From a checkpoint of a small mixture-of-experts model trained on Wikipedia.
Size: 10 layers, vocabulary 8192.
Experts: 128 experts in each of 9 layers, 32 GELU neurons an expert, 6 picks a token, a sigmoid router.
Training: 315M tokens, 9607 steps.
Below are experts of layer 5 (counted from 0) of a mixture-of-experts language model. Rows are named up (a neuron's input weights, with its number), down (a neuron's output weights, with its number) and show model dimensions 0-159. Each number is 200 + 20 x the weight over its row's rms, rounded and kept within 0 to 999.
Before each expert's rows: "raises" lists some tokens whose logits its average output raises strongly, later layers aside; "comes after" lists some tokens at least twice as common just before its tokens as in all text. This comes from a sample of Wikipedia text that the model never trained on. Tokens count by the router's weight.

# expert 73
raises: "The", "A", "For", "An", "As", "Species"
comes after: "\n", " |", ".", ")", " =", "=="
up1,189,174,249,188,209,174,180,178,243,209,201,236,204,199,221,199,217,183,183,203,202,221,185,232,214,196,204,172,206,212,230,155,187,181,181,210,194,205,182,191,218,197,171,181,173,211,243,173,193,176,194,193,177,231,217,199,184,226,198,196,219,192,204,170,220,193,217,193,176,198,192,143,151,220,162,175,221,226,193,174,204,231,240,200,198,235,196,207,209,197,206,215,182,214,213,218,198,209,196,204,180,203,177,225,228,185,184,190,165,188,209,208,210,220,176,200,197,193,185,236,203,195,174,202,216,189,199,209,213,177,212,190,165,190,216,214,229,189,208,201,212,198,214,225,207,221,183,193,196,215,152,241,230,232,189,182,189,192,209,207
down1,221,227,170,185,203,212,203,201,197,201,211,165,200,179,182,225,171,200,193,231,206,219,184,159,202,188,239,196,212,178,195,212,200,216,215,207,206,150,181,211,164,185,208,217,215,192,148,226,198,207,203,214,180,177,175,187,192,207,203,204,216,212,202,202,213,196,229,210,203,233,186,197,218,175,175,171,204,202,190,209,215,205,209,194,220,196,197,226,214,185,195,185,178,173,203,183,216,215,200,167,181,230,208,182,216,176,193,217,197,213,153,187,189,184,173,264,207,261,214,207,208,185,200,171,197,212,217,207,196,213,207,222,185,218,214,207,183,169,212,230,199,202,152,170,180,192,251,195,219,197,223,176,186,229,226,206,216,213,194,218
up2,210,165,202,191,237,193,209,202,236,213,207,209,197,218,172,201,232,202,187,188,204,184,173,213,188,203,216,199,205,209,222,195,201,173,216,200,194,183,215,166,209,206,183,183,231,207,192,170,204,199,199,211,183,196,199,146,197,208,201,197,230,205,195,181,175,200,188,219,210,204,194,199,213,227,220,242,217,199,225,194,198,198,211,137,218,162,186,184,204,251,177,187,194,192,167,209,174,178,236,198,229,223,181,205,222,206,203,238,213,207,220,238,207,219,221,200,205,199,191,179,194,227,198,207,214,160,201,244,203,186,170,201,220,245,170,173,191,240,184,164,193,168,183,225,193,177,226,178,181,205,207,196,212,189,200,233,224,195,198,192
down2,172,240,196,170,186,203,175,190,172,196,180,174,158,214,221,226,224,210,199,187,185,199,202,191,168,190,149,170,216,188,223,230,195,201,225,217,212,198,225,213,180,221,184,167,209,222,224,210,170,207,220,196,189,186,237,200,203,200,213,207,186,217,162,201,199,191,215,189,198,185,213,170,201,207,189,231,218,211,190,184,237,169,205,206,205,229,212,190,190,186,180,222,179,172,183,195,171,209,224,178,187,213,199,189,203,202,210,210,248,203,175,167,185,174,184,195,223,224,181,208,180,212,242,221,225,201,185,226,195,203,191,173,185,191,215,222,210,227,182,190,226,209,192,224,234,177,242,221,176,218,231,179,158,214,214,209,204,186,201,188
up3,212,205,225,219,206,221,248,196,201,222,221,180,225,222,177,216,224,180,191,184,193,193,220,228,185,202,196,213,198,217,197,203,186,172,206,202,219,216,160,190,237,187,157,186,174,202,197,206,175,215,204,218,203,201,212,200,176,232,207,214,222,203,221,166,203,179,204,228,211,204,231,194,184,223,223,204,189,206,178,185,177,218,227,175,202,223,217,234,195,201,207,196,186,177,208,215,195,189,139,208,220,200,180,185,231,205,169,219,167,187,199,202,191,211,196,212,186,206,168,209,202,186,193,175,189,166,186,188,167,195,210,223,219,199,211,169,205,202,172,221,178,228,182,161,203,222,179,150,180,207,222,196,211,189,230,224,145,198,226,226
down3,172,209,173,212,171,174,180,232,172,188,169,214,160,175,193,207,197,197,169,224,200,209,202,196,230,216,184,223,212,191,187,233,195,226,188,214,227,188,241,189,206,204,213,162,194,196,199,199,194,226,184,199,211,179,187,161,192,202,219,212,199,217,187,191,189,194,243,211,192,256,196,229,192,212,166,176,194,230,189,135,211,227,208,198,200,180,207,149,207,195,222,208,205,209,200,191,201,250,190,200,164,223,217,219,217,207,211,215,182,201,208,218,184,202,194,190,205,189,201,186,180,195,174,193,208,172,231,188,198,201,192,193,194,241,224,214,240,189,202,216,218,189,237,229,222,218,190,219,158,181,199,190,186,198,205,201,202,210,213,182
up4,196,224,202,180,226,240,192,192,213,210,163,204,211,222,187,188,196,214,197,187,176,214,197,221,201,191,195,224,179,210,193,220,237,222,231,211,184,203,185,229,178,201,172,189,198,196,184,205,210,214,190,165,222,205,210,189,186,154,222,189,208,182,216,185,219,194,196,196,233,210,188,197,186,220,261,158,233,178,210,207,184,221,167,204,193,187,198,203,186,163,200,222,219,171,215,187,213,206,193,216,245,181,186,181,213,189,139,179,216,196,205,193,202,167,185,191,196,212,172,208,181,215,192,208,183,200,209,162,173,215,201,197,214,205,212,226,177,202,223,214,223,196,213,232,238,182,191,170,187,247,190,211,210,210,179,229,156,205,192,181
down4,217,239,198,214,219,184,201,202,232,221,217,133,200,178,200,204,199,209,191,203,205,196,191,184,181,209,202,204,199,199,223,186,191,228,179,227,218,139,224,201,209,182,184,210,190,210,210,200,219,204,187,216,178,216,182,156,222,223,157,233,201,193,212,217,186,214,209,202,188,181,202,209,192,175,169,169,177,176,205,186,195,220,215,231,240,217,213,215,176,201,220,200,172,193,232,186,191,245,190,205,203,212,230,196,195,175,181,232,199,224,211,172,185,223,214,219,179,230,170,197,222,188,177,218,199,202,207,187,178,170,217,184,212,223,190,163,199,160,217,198,163,214,224,170,201,219,213,213,207,204,210,193,223,202,204,188,172,164,185,196
up5,189,203,205,191,185,233,226,202,186,216,183,202,196,213,174,187,247,183,213,174,209,193,199,197,210,199,262,195,226,180,188,228,219,186,193,197,171,189,199,186,231,209,185,189,200,187,176,188,187,207,188,209,215,197,209,201,189,199,208,203,177,223,187,236,228,207,183,204,202,200,191,181,173,186,246,209,193,209,193,218,210,200,232,148,209,223,160,190,177,215,223,221,206,181,173,203,230,197,199,191,228,207,197,195,207,234,214,177,166,214,217,202,203,218,231,191,187,205,191,192,225,225,172,190,203,216,217,184,223,193,170,202,176,208,201,200,179,192,223,239,211,193,195,194,184,170,222,155,162,182,219,194,218,252,212,138,221,201,216,209
down5,202,222,209,213,172,218,188,216,189,204,174,207,215,220,207,182,213,186,195,228,188,210,198,206,198,210,203,174,236,151,201,198,188,178,191,210,158,181,176,206,188,215,180,213,179,188,193,186,202,212,201,216,194,149,234,224,181,198,197,201,212,202,157,244,203,213,248,163,198,212,210,227,153,202,201,218,183,190,203,185,239,206,206,189,157,174,185,211,146,208,208,213,197,200,188,195,217,226,231,209,199,213,246,199,202,201,208,178,210,213,216,205,179,213,199,164,185,255,219,205,206,220,215,183,211,190,200,198,175,202,191,162,203,206,184,227,189,236,196,198,181,223,209,216,208,179,244,202,187,192,214,183,189,212,231,197,198,167,204,185
up6,173,194,202,225,191,195,186,188,188,198,224,192,156,189,175,192,206,209,200,212,184,224,196,253,205,214,198,179,174,193,203,223,191,189,215,195,249,217,200,203,215,216,184,183,163,222,210,200,196,168,220,201,210,199,219,175,158,182,189,227,204,181,232,180,159,193,226,178,181,216,221,186,224,189,199,220,196,226,185,204,182,215,194,186,202,208,209,194,199,231,226,189,207,191,195,195,210,175,185,178,223,231,214,228,221,209,202,210,194,201,210,193,214,188,225,209,202,201,182,213,204,210,186,173,224,216,191,204,235,194,178,186,181,184,195,172,190,198,192,192,245,214,272,240,161,200,231,202,157,208,218,223,184,186,224,179,206,203,148,200
down6,178,218,199,199,184,175,189,267,196,199,180,180,192,202,202,167,214,187,205,196,204,188,240,160,197,215,190,203,191,212,223,186,189,200,219,231,191,173,200,194,166,197,206,187,198,196,183,193,237,169,245,221,186,189,174,196,198,184,196,197,178,211,175,231,206,259,180,184,165,201,192,238,220,196,189,231,200,209,203,204,201,219,206,204,178,200,161,171,225,232,241,220,203,214,223,199,164,213,193,186,216,164,207,193,240,233,224,216,217,198,209,221,182,205,221,200,202,213,205,197,194,184,217,182,191,200,201,192,206,218,193,217,210,207,164,197,221,193,202,193,181,152,195,178,243,195,186,184,196,208,170,212,171,199,192,201,228,215,233,187
up7,217,198,217,195,185,187,232,185,217,203,219,181,173,154,213,191,186,221,204,190,184,163,171,189,197,206,206,197,230,206,195,220,208,189,243,221,193,197,186,196,183,220,205,200,227,202,195,206,206,202,200,193,177,209,218,166,178,207,194,180,229,193,199,192,199,198,184,200,194,196,158,197,138,171,188,233,226,195,212,217,205,216,225,208,207,188,167,219,196,201,187,220,174,204,181,223,209,199,209,190,174,196,205,177,166,179,197,194,218,204,188,217,209,206,173,220,216,209,233,159,226,223,199,188,235,210,201,209,189,169,212,188,168,161,218,222,188,204,219,173,232,212,157,205,219,181,212,225,182,184,227,229,214,178,215,216,141,178,160,201
down7,185,207,209,189,194,225,198,207,215,217,188,206,196,205,209,210,182,203,206,196,183,209,218,206,201,196,192,186,207,243,209,207,214,173,200,211,196,93,207,226,187,200,217,199,217,205,181,203,213,200,184,215,196,187,232,200,207,183,185,221,202,194,198,190,199,196,187,217,180,208,208,195,187,195,194,196,201,202,196,197,194,202,186,195,213,184,204,199,184,200,212,207,208,184,225,211,179,199,193,204,214,191,188,209,178,187,184,203,202,218,180,183,185,186,205,319,199,312,197,201,204,176,209,204,198,182,204,189,195,195,219,199,191,194,213,194,225,194,191,216,194,192,183,204,202,174,180,162,184,203,188,184,215,210,196,183,212,202,216,197
up8,156,191,216,155,217,185,175,208,244,201,200,218,205,181,165,206,179,204,209,237,185,215,195,226,194,194,191,202,218,204,230,189,158,195,185,204,207,199,214,181,171,195,182,213,183,235,199,199,173,181,216,246,199,187,212,169,178,195,212,193,223,225,181,223,239,207,175,202,200,192,163,213,201,178,186,216,179,188,206,238,203,201,178,162,194,180,177,185,213,213,223,211,199,188,191,226,189,188,196,175,214,174,207,168,207,228,193,215,210,186,194,242,246,182,195,202,211,215,208,220,205,200,220,173,213,220,204,176,219,177,205,197,195,230,219,195,184,152,206,213,213,208,227,223,215,210,183,199,214,197,200,221,196,166,211,230,209,193,140,198
down8,219,197,175,202,210,187,193,202,214,222,211,195,205,206,224,202,214,193,196,197,183,220,233,162,234,205,197,186,213,207,174,198,196,201,213,217,187,106,202,208,161,189,214,199,186,209,164,176,204,206,169,193,183,214,222,229,197,177,202,180,198,189,211,195,197,212,204,249,224,194,200,188,205,187,192,220,227,214,207,186,228,165,209,219,200,220,240,196,174,201,189,175,197,231,206,176,200,212,183,199,204,182,212,212,189,191,184,207,219,196,169,188,175,210,196,260,206,280,212,182,194,186,201,205,204,203,209,203,204,204,221,201,178,207,212,225,225,230,170,183,180,196,169,226,205,193,210,184,167,200,217,177,220,192,194,186,187,185,204,177
up9,234,214,237,230,214,195,198,185,189,202,189,198,185,193,194,185,180,218,219,147,201,175,193,205,199,223,186,197,191,229,186,238,208,166,223,219,157,199,188,197,213,215,185,209,185,212,150,182,211,199,183,229,170,200,210,194,188,175,218,195,157,202,208,200,207,184,178,190,224,194,193,234,208,176,189,213,200,184,184,190,184,193,166,235,229,220,208,227,193,221,225,247,184,192,187,211,205,196,159,175,203,205,223,207,198,191,211,201,193,196,213,198,207,202,195,207,199,197,210,201,201,233,194,191,196,210,187,205,208,176,252,186,201,203,204,213,168,178,209,219,226,198,212,177,195,195,181,183,217,207,183,216,277,169,232,236,157,215,207,207
down9,170,197,196,194,217,218,193,212,202,199,191,190,180,179,207,216,209,214,215,238,202,204,187,188,208,240,193,199,194,237,230,214,194,213,186,214,210,92,206,217,203,214,207,202,196,192,213,205,217,203,195,199,220,208,224,190,210,177,184,210,210,170,211,199,183,205,170,221,168,215,185,178,176,195,189,186,201,200,204,222,184,176,209,192,207,188,194,162,186,183,226,219,196,172,218,205,186,225,203,236,189,198,201,194,196,198,200,236,226,213,209,192,197,206,184,273,188,289,178,215,198,194,166,192,195,203,189,191,181,184,193,194,212,205,208,191,211,220,213,195,207,181,186,214,223,166,186,177,175,196,205,214,186,202,211,176,210,201,195,194
up10,156,213,203,196,154,181,187,209,227,184,221,215,182,223,206,202,205,222,227,236,201,221,174,200,196,210,203,172,242,221,189,203,197,235,198,176,185,219,196,227,217,179,166,190,177,196,202,189,175,217,206,193,191,198,196,232,214,190,217,193,213,187,158,201,209,227,206,206,201,210,187,197,180,205,228,229,199,217,162,210,185,196,217,211,228,201,212,179,230,195,214,202,197,200,161,197,221,197,175,247,181,201,188,203,181,211,174,226,168,188,195,188,185,171,223,196,172,201,174,227,198,183,200,203,200,208,204,199,186,209,192,228,182,190,208,210,203,158,221,187,203,200,211,179,169,234,195,204,210,218,214,237,210,199,168,167,259,149,205,170
down10,222,204,174,211,236,199,224,207,226,191,197,217,191,213,203,182,191,197,191,172,200,204,142,197,209,231,175,161,194,219,198,206,193,225,222,176,205,269,224,211,235,191,199,248,195,232,214,193,209,196,189,205,234,245,168,192,229,225,183,193,195,206,209,229,214,183,199,172,185,195,223,189,204,197,209,203,218,195,186,195,187,216,173,180,181,211,192,196,195,192,197,176,200,216,178,199,176,205,206,188,226,183,193,180,196,196,198,189,211,202,189,216,180,199,191,118,191,189,249,218,176,228,199,206,177,193,188,208,195,183,187,202,178,178,219,231,219,219,213,176,204,212,199,201,158,169,200,209,218,205,206,216,204,190,185,161,212,211,182,201